Experts of a small language model: 24 experts in each of 8 layers.
Below are experts of layer 2 (counted from 0) of a mixture-of-experts language model. Rows are named router (the router's row for the expert), down (a neuron's output weights, with its number) and show model dimensions 128-255. Each number is 50 + 10 x the weight over its row's rms, rounded and kept within 0 to 99.
After each expert's rows: "comes before" lists some tokens at least twice as common just after its tokens as in all text. This comes from a sample of Wikipedia text that the model never trained on. Tokens count by the router's weight.

# expert 12
router:64 50 54 49 61 48 67 31 49 45 31 61 56 46 46 60 59 48 43 36 73 51 63 65 55 44 37 62 60 38 44 37 52 47 56 42 36 59 47 46 55 44 36 46 42 46 45 56 58 43 58 48 54 48 39 52 62 42 35 44 60 49 53 36 45 55 54 50 55 58 42 47 34 54 46 63 48 49 69 28 60 55 66 54 33 66 63 37 67 61 59 49 54 60 44 58 64 59 53 48 69 60 39 33 57 53 54 57 37 43 58 49 58 43 57 52 55 34 37 46 35 48 46 46 58 47 61 45
down3:44 37 58 57 46 48 29 46 61 44 50 54 43 41 41 39 46 56 49 31 61 39 55 71 35 40 63 35 63 58 46 51 62 54 49 49 62 50 56 51 49 60 44 53 44 44 66 54 49 60 40 36 51 59 47 49 41 60 75 40 42 49 60 42 52 39 51 38 56 52 38 53 41 61 33 45 49 63 42 53 55 48 54 65 45 42 39 47 48 41 36 42 55 40 79 40 56 57 64 46 39 62 57 55 62 61 38 43 53 57 44 70 49 57 51 46 35 49 45 69 48 61 46 54 54 61 25 72
down4:52 55 42 63 69 54 45 45 63 33 44 70 54 39 55 49 45 53 53 42 41 44 56 52 75 49 54 60 53 62 49 37 44 62 48 54 59 42 57 47 42 66 40 38 49 23 42 54 52 52 45 48 56 39 56 55 38 41 56 60 46 47 50 39 28 69 38 35 43 59 36 57 46 49 45 39 48 53 57 54 52 49 49 61 54 38 56 44 28 37 50 52 72 26 46 47 53 55 45 54 38 63 54 48 50 61 46 47 34 47 51 37 70 65 56 44 24 51 50 37 39 50 48 59 41 40 70 52
comes before: "\n", " ", " 1", " 0", " 2", " 3"

# expert 11
router:55 56 42 45 45 60 41 44 62 40 47 51 46 58 43 50 45 40 43 39 55 52 35 46 55 43 59 45 73 32 63 37 57 34 39 44 59 61 59 67 42 63 49 60 61 53 37 49 61 71 58 48 58 49 43 46 37 53 59 59 43 45 56 82 54 29 51 51 56 57 42 50 33 36 59 53 44 44 42 62 48 48 44 39 46 46 53 59 46 55 39 55 51 35 61 56 48 44 49 65 51 40 35 45 43 50 44 49 53 45 59 54 33 62 38 49 36 47 74 35 45 51 37 44 67 48 80 52
down3:37 46 38 36 43 51 45 41 48 53 47 54 27 57 48 49 33 45 53 52 47 35 63 52 68 53 46 56 37 49 35 41 54 51 59 54 47 56 47 39 30 39 60 44 51 52 43 45 54 43 49 44 41 37 46 45 50 51 34 50 39 37 34 54 41 44 51 63 48 56 50 51 53 68 53 37 51 45 51 40 47 52 40 33 60 49 68 43 33 51 34 47 32 40 70 67 60 34 45 41 54 57 47 54 75 73 48 49 43 31 62 47 42 52 44 36 44 54 56 44 46 61 52 66 49 73 70 49
down4:47 59 57 61 34 50 45 47 45 63 49 54 60 47 46 45 55 40 49 52 43 54 19 51 63 35 58 59 37 55 55 59 58 48 50 50 44 50 59 60 44 57 47 51 50 56 42 44 46 41 46 40 46 50 50 39 42 57 46 59 51 54 59 38 40 32 43 48 51 44 50 56 50 54 36 51 47 46 54 56 37 66 40 36 40 37 39 58 31 60 47 44 40 53 46 57 47 61 49 47 56 43 46 56 54 63 54 52 44 72 58 41 55 47 52 51 57 61 43 62 70 35 52 45 58 66 47 61
comes before: " of", " was", " and", " in", " is", " a"

# expert 20
router:59 55 55 52 41 47 43 45 61 54 45 48 45 35 63 45 47 54 50 61 60 33 46 48 37 46 51 56 51 52 44 52 39 39 56 46 47 43 39 55 35 58 56 43 55 49 54 52 53 57 30 48 50 41 51 53 53 60 76 61 46 40 56 57 35 39 41 35 57 44 38 48 54 67 49 54 34 22 33 46 34 39 54 61 49 47 29 54 56 42 36 46 42 39 61 50 70 41 58 68 49 57 42 56 48 42 50 52 58 42 51 47 45 54 44 30 43 59 52 43 53 45 56 52 53 47 49 51
down3:44 53 55 52 43 35 36 53 47 42 39 48 58 43 54 50 54 62 37 43 53 61 62 53 57 62 55 66 66 57 47 24 52 48 52 42 34 52 60 55 58 58 58 40 44 49 67 46 56 31 39 38 51 52 46 51 44 59 56 60 46 58 59 34 64 60 48 50 59 44 40 51 57 68 61 39 55 35 57 40 59 39 45 66 46 50 17 49 52 51 41 36 48 35 50 45 56 53 50 53 45 44 48 52 45 49 35 63 49 36 56 68 56 53 63 39 43 64 52 47 46 46 70 41 54 34 54 35
down4:43 51 61 35 59 65 53 45 49 45 61 46 31 51 46 57 34 39 43 75 55 41 59 51 53 52 42 25 43 55 63 55 49 43 61 30 49 63 37 39 54 54 38 51 47 73 62 69 44 59 51 54 53 46 59 55 42 57 53 50 62 45 55 57 56 60 56 34 36 44 38 33 48 47 40 29 42 34 73 60 47 74 65 59 55 53 43 55 33 43 38 38 33 42 57 40 54 50 51 56 41 50 56 66 43 52 50 55 54 65 55 43 52 56 28 54 58 35 47 52 34 43 71 56 47 63 44 50
comes before: " the", " a", " his", " an", " its", " their"

# expert 6
router:60 68 52 60 49 50 56 48 60 48 47 66 63 56 56 57 42 45 46 41 41 57 61 44 45 57 65 35 55 58 56 56 66 43 49 60 49 73 57 53 55 58 69 59 56 48 43 54 68 69 62 49 49 41 31 60 47 44 61 45 35 50 50 53 44 53 60 56 61 41 51 53 33 49 53 42 24 57 39 44 62 42 53 50 41 56 67 51 48 39 58 55 54 50 57 47 64 53 35 53 48 56 40 39 41 35 42 60 48 40 50 47 52 68 63 56 45 62 66 60 54 65 28 58 46 45 60 57
down3:56 44 26 53 54 46 22 50 59 33 33 48 32 41 36 50 38 50 48 65 44 38 56 50 53 41 60 62 56 53 58 46 50 46 57 68 63 60 48 57 53 58 50 64 53 50 44 46 49 48 41 48 44 41 60 51 46 44 66 61 49 50 62 44 43 53 53 45 55 55 47 39 49 53 51 46 51 57 35 17 59 39 50 58 70 54 46 53 54 56 54 33 37 37 50 50 46 40 43 60 62 55 50 54 64 47 38 62 52 31 52 52 44 49 51 64 50 54 50 54 23 66 46 61 52 48 44 58
down4:60 56 40 46 41 49 48 49 38 45 48 61 43 52 59 40 50 46 46 40 47 50 71 28 48 67 58 35 24 50 62 47 51 47 55 54 35 44 70 53 40 40 44 52 70 52 37 33 51 50 55 47 38 48 61 50 48 46 39 51 48 59 46 30 48 54 61 51 50 70 54 54 61 52 51 67 40 45 47 48 55 48 57 50 43 61 55 37 52 44 58 70 44 44 51 59 58 41 59 58 57 58 47 59 58 50 58 49 50 35 64 59 60 54 49 62 52 63 69 49 67 69 46 64 44 52 42 37
comes before: " |", ".", ",", "–", ")", ";"

# expert 9
router:45 46 49 65 57 51 49 47 49 51 77 55 63 59 47 51 39 39 55 46 54 23 58 40 61 57 72 35 55 55 62 41 57 36 45 39 54 61 42 56 51 55 58 48 49 44 56 60 47 65 70 47 50 60 25 53 50 61 40 43 49 59 58 60 44 41 50 58 46 27 36 57 34 38 50 50 30 46 44 47 56 47 46 31 40 29 66 42 43 42 31 47 44 45 57 50 58 49 50 58 46 50 55 52 46 35 44 62 51 51 55 48 45 63 47 39 57 53 65 44 34 57 39 67 40 61 65 51
down3:46 57 48 61 51 43 44 50 40 56 59 42 39 50 44 62 58 65 49 64 51 51 40 60 37 54 47 46 18 38 47 47 66 58 50 34 54 46 42 49 52 44 70 54 45 50 43 55 57 34 67 40 50 53 53 64 57 60 61 47 40 45 55 51 40 56 44 67 39 63 65 35 61 41 46 54 61 52 67 40 65 64 50 53 49 45 44 57 48 62 39 53 42 48 49 58 49 49 47 40 51 40 60 58 49 48 49 43 50 32 43 26 51 47 58 51 63 42 62 28 45 68 63 55 55 39 35 58
down4:54 58 46 43 36 41 55 69 41 56 66 39 45 43 51 39 40 56 40 56 52 53 49 56 44 63 62 40 43 59 38 58 45 63 60 35 45 33 28 31 49 45 56 61 56 58 41 52 56 38 46 57 57 41 53 53 40 56 47 45 48 53 52 53 71 28 33 42 49 51 46 40 65 54 39 46 65 52 63 54 55 37 58 53 41 47 19 50 52 51 49 65 43 55 54 51 42 45 68 48 39 58 57 51 48 50 62 36 48 56 57 64 40 52 42 23 33 56 58 58 66 45 46 64 50 45 56 41
comes before: " of", ":", " in", " to", ".", " by"

# expert 10
router:71 67 53 69 36 60 52 37 62 48 37 59 66 63 57 45 37 40 47 53 37 48 53 40 56 44 69 36 49 51 53 40 54 44 46 55 48 77 52 43 54 45 65 55 53 40 49 61 62 68 69 56 55 46 29 52 56 52 57 39 40 52 55 45 52 56 47 57 57 37 49 52 43 65 53 45 25 44 44 51 59 43 54 51 47 52 73 55 52 43 49 50 57 58 55 44 60 53 33 72 50 57 34 40 33 40 41 59 58 46 50 59 54 70 58 43 51 68 68 45 45 60 33 59 41 36 47 58
down3:51 49 57 51 36 61 54 54 51 40 51 47 62 49 41 44 63 50 45 49 61 48 71 46 38 72 45 53 58 57 44 70 61 64 52 52 56 60 52 47 35 58 47 61 53 50 52 42 70 45 59 40 57 65 49 58 50 59 26 28 41 42 72 23 44 74 57 57 47 59 57 60 56 52 57 55 38 47 53 59 34 37 53 41 40 64 35 80 51 48 55 45 65 42 71 48 46 47 54 51 52 51 49 45 46 43 42 55 47 53 45 54 57 48 53 49 33 63 42 31 54 65 58 68 48 51 27 43
down4:62 45 50 43 59 50 53 39 45 33 64 39 40 54 54 47 49 60 37 46 65 38 46 48 58 51 56 62 53 60 29 58 64 46 46 60 52 47 52 44 62 47 46 58 61 48 45 55 57 41 43 41 70 67 49 47 44 58 38 31 53 58 46 32 50 74 33 50 50 32 47 53 50 61 43 46 56 34 46 50 50 47 60 42 44 50 43 65 42 59 52 53 58 53 53 70 55 53 48 46 41 59 47 32 62 57 50 58 27 43 67 33 56 50 29 72 44 60 50 55 37 54 58 63 56 51 22 47
comes before: " |", ".", ",", "–", ":", ")"

# expert 19
router:65 53 60 66 42 48 42 47 57 55 65 46 39 43 51 43 40 47 67 64 65 25 58 49 38 38 56 44 34 52 41 50 41 27 53 50 53 58 48 51 32 63 52 50 48 49 50 54 56 57 50 32 44 40 30 53 50 72 77 54 39 53 50 49 53 34 45 36 59 53 40 35 52 55 54 34 39 33 36 54 49 47 56 56 44 55 28 55 57 39 29 39 50 46 57 52 65 41 53 64 46 58 49 51 39 33 46 46 58 49 49 58 59 55 45 45 45 61 49 40 49 44 54 58 58 51 53 54
down3:66 48 44 61 55 40 36 44 55 54 46 37 49 46 51 39 31 59 56 32 67 51 58 44 59 52 57 52 57 69 58 56 40 66 57 56 58 57 60 57 66 53 52 47 43 31 32 55 46 47 51 57 30 56 46 46 46 49 44 55 44 44 61 26 58 57 42 49 44 42 67 54 48 56 56 37 53 43 47 50 61 38 49 63 41 56 50 61 37 48 48 47 48 53 48 58 56 39 43 45 42 65 62 46 73 52 55 26 52 61 54 63 54 45 46 59 60 40 68 40 49 56 30 39 60 45 56 46
down4:56 46 44 57 59 61 63 34 54 52 54 39 59 42 45 43 35 35 37 49 63 46 53 53 43 35 37 45 38 66 78 59 36 47 56 67 40 44 70 38 66 65 49 46 47 42 60 38 45 43 32 42 53 52 33 73 44 56 52 22 16 40 52 53 38 58 48 56 44 61 54 50 53 42 60 30 25 65 53 62 56 52 48 41 54 44 45 48 46 55 32 57 56 48 61 53 42 52 58 48 48 50 69 50 49 60 56 60 57 61 66 39 65 57 41 68 67 51 38 66 59 58 56 43 52 47 58 34
comes before: "|", " the", "-", "==", "===", "The"